Weights of a small mixture-of-experts language model, trained from scratch on English Wikipedia: a variant of Adam for the experts.
Below are experts of layer 10 (counted from 0) of a mixture-of-experts language model. Rows are named router (the router's row for the expert), up (a neuron's input weights, with its number), down (a neuron's output weights, with its number) and show model dimensions 128-191. Each number is 128 + 24 x the weight over its row's rms, rounded and kept within 0 to 255.
Before each expert's rows: a language model's description of what the expert responds to; "raises" lists some tokens whose logits its average output raises strongly, later layers aside. This comes from a sample of Wikipedia text that the model never trained on.

# expert 8
Description: Apostrophes in contractions and possessives, such as didn't and men's, plus on, as, slashes, and light verbs like did, make, take.
raises: "a ", "s ", "s", "an ", "the ", "their "
router [131 128 127 110 119 162 124 111 124 153 196 143 127 116 115 157  79 149 132 183  95  94 100 163 123 141 108 113 130  85  89 135 116 121 123 131 106 133 143 183 144 158 132 117 162 151  89 137 135 116 155 167 137 109 103 139  76 128 101 128  75 157 136 136]
up0 [125 129 101 176 135 101 130 123 130 123 141 114 133 125 106 115 129 133 156 120 114 119 131 122 127 169 141 124 103  70 130 110 140 168 185 135 104 128 128 155 154 143 123 149 127 149 144 170 141 142 122  97 102 113 158 101 121 158 130  90 153 112 175  89]
down0 [106 124 110 111 124 122 133  99 140 128 104 134 132 140 149 124 136 159 131 111 145 137 127 203 133  97 157 174 140 128 144  79 139 105 142 133 145 129 103 143 103 155 126 167 160 130 127 120 116 110 119 134 129 136 142 140  77  93 132 117 144 141 104 107]

# expert 9
Description: Scattered cases, mostly name fragments such as Sar, Tor, Pompe, pipes between table numbers, degree and ″ marks, and time or currently.
raises: "ly ", "ness ", "Notable ", "life", ":", "af "
router [104 139 129 146 107 111 145 120 158 142 197 119 111 110 108 167 110 128 138 193 120 120 112 150 134 141 101 133 129  90 100 144 114 148 154 139 112 128 109 190 140 147  90 119 161 179  87 147 155 143 145 115 119 160  99 113  87 128 132 122  88 179 156 129]
up0 [ 95 144 125  93 116  99 123  86 141 123 137 137 120 143 151 146 170 122 110 151 142 133 115 133 119 118  86 102  87 117  97 110 131 157 138 148 114 156 125 127 147 156 163 132 136  94 110 115 154 144 102 157 102 138  95 122 144 132 112 133  80 133 117 137]
down0 [155 106 116 134 162 132 138 162 157 139 125 142 143 109 152  77 135 121 122  92 108 146 170  86 116 155 127 118 120 124 172 128 143 114 115 121 121 132 134  96  95 101 125  96 159 143 122 135 117 118 140 162  87 139 151  87  98 117 167 141 144 132 116  95]

# expert 7
Description: Location and distance words in geography text, such as located, km, north, west, sq, metres, village, County, University.
raises: "and ", "in ", "(", "to ", "on ", "at "
router [105 161 166 106  82  76 135 114 115 123 187 133 133  90 155 190 147 155 110 122 151 159 100 128 142 129 124 128 118  96 110 141 106 132 164 105 142 121 114 162 123 127  90 128 135 169 104 125 177 129 158 116  86 138 118 149 127 138  91 121 111 163 150 140]
up0 [169 146 108 128 163 146 119 152 125 124 139 120 125 133 138  93  79 112 148 165 110  85 174 143 167 121 103 159 136 115 137 116 174 129 108 121 146 147 113 125 106  81 151 147 180 113 101 138 152 126 134 123 124 118 175  89 140 159 118 128 118 181  97 143]
down0 [196 128 147 137 143 117 123  86 118 139 134 124 133 150 163 132 135 109 102 113 120 106 118 110 131 158 102 108 127 115 108 126 123  95 133 133 120 121 107 124 111 151 135 106 103 152 104  97 151 115 144 159 120 161 123 123 122 100  89 146 109 106 108 160]

# expert 1
Description: First three digits of four-digit years and decades, usually after in, a comma or an open bracket, such as 199(0s), 202(3), 195(7).
raises: "5", "9", "6", "3", "4", "2"
router [113 142 128 149 119 141 121 125 160 161 167 110 135 119 129 165 135 135 137 184 115 113 113 149 155 107  86 131 121 122 106 129 131 185 144 139 111 156 120 177 134 123 145 143 135 160 113 147 152 124 138 117 122 159 147 150 113  95 170 112 124 165 167 126]
up0 [158  96 127 133 135 135 167 195 136 124 134 143 149 138 159 154 132 122 136 143 150 137 110 130 125 150 152 135 137 137 123 156 122  84 204 124  80 144 175 142 153 130 102 119 104 112 108 139 122 154 106 131  91  93  95 115 115 130 123 146 125 141 139 130]
down0 [107 149 149 138 164 107 144 101  85 125 102 115 112 138 121  98 130 144 126 140 111 116 130 175  90  83  93 125 142  74 120 130 200 141 111 106 122 142  73 146 159 137 130 114 154 127 107 150 164 117 106 132 145 141 113 133 132 141  90 121 134 140  97 117]

# expert 2
Description: Sentence-final periods before paragraph breaks, == and === heading markup, decimal points in tables, and modals or to, such as would, may.
raises: "\n\n", "\n", "\n  ", "com", "-", "\""
router [129 101 103 111 139 156 120 127 143 108 194 122 130  77 119 116 141 139 122 155 135 123 108 180 103  91 126 119 164 105 114 129  97 160 117 133 115 144 148 172 135 163 111  96 181 204 116 126 159 108 154 118 100 137 103 134  94 124 113 152 112 164 159 119]
up0 [134 114 126  96  89 109 145 128 100 102 142 139 112 156 150 114 129 126  92 133 153  84 149 125 137 106 101 141 118 108 129 136 130 116  97 137 109 105  87 118  94 183 127 161 141 142  98 145 151 150 104 118 156 125 149 149 142 131 127 152 123 146 141 152]
down0 [140 135 141 165  90 120 120 149 110 146 104 131 111 107 143 163 108 153 136 137 125 132  99 118 151 137 115 127 120 114 143 116 119 125 124  72 135 159 134 123  99 123 151  95  89 101 159 126 117 112 151 122  73 132 149 144 115 149 144  95 152 106 126 107]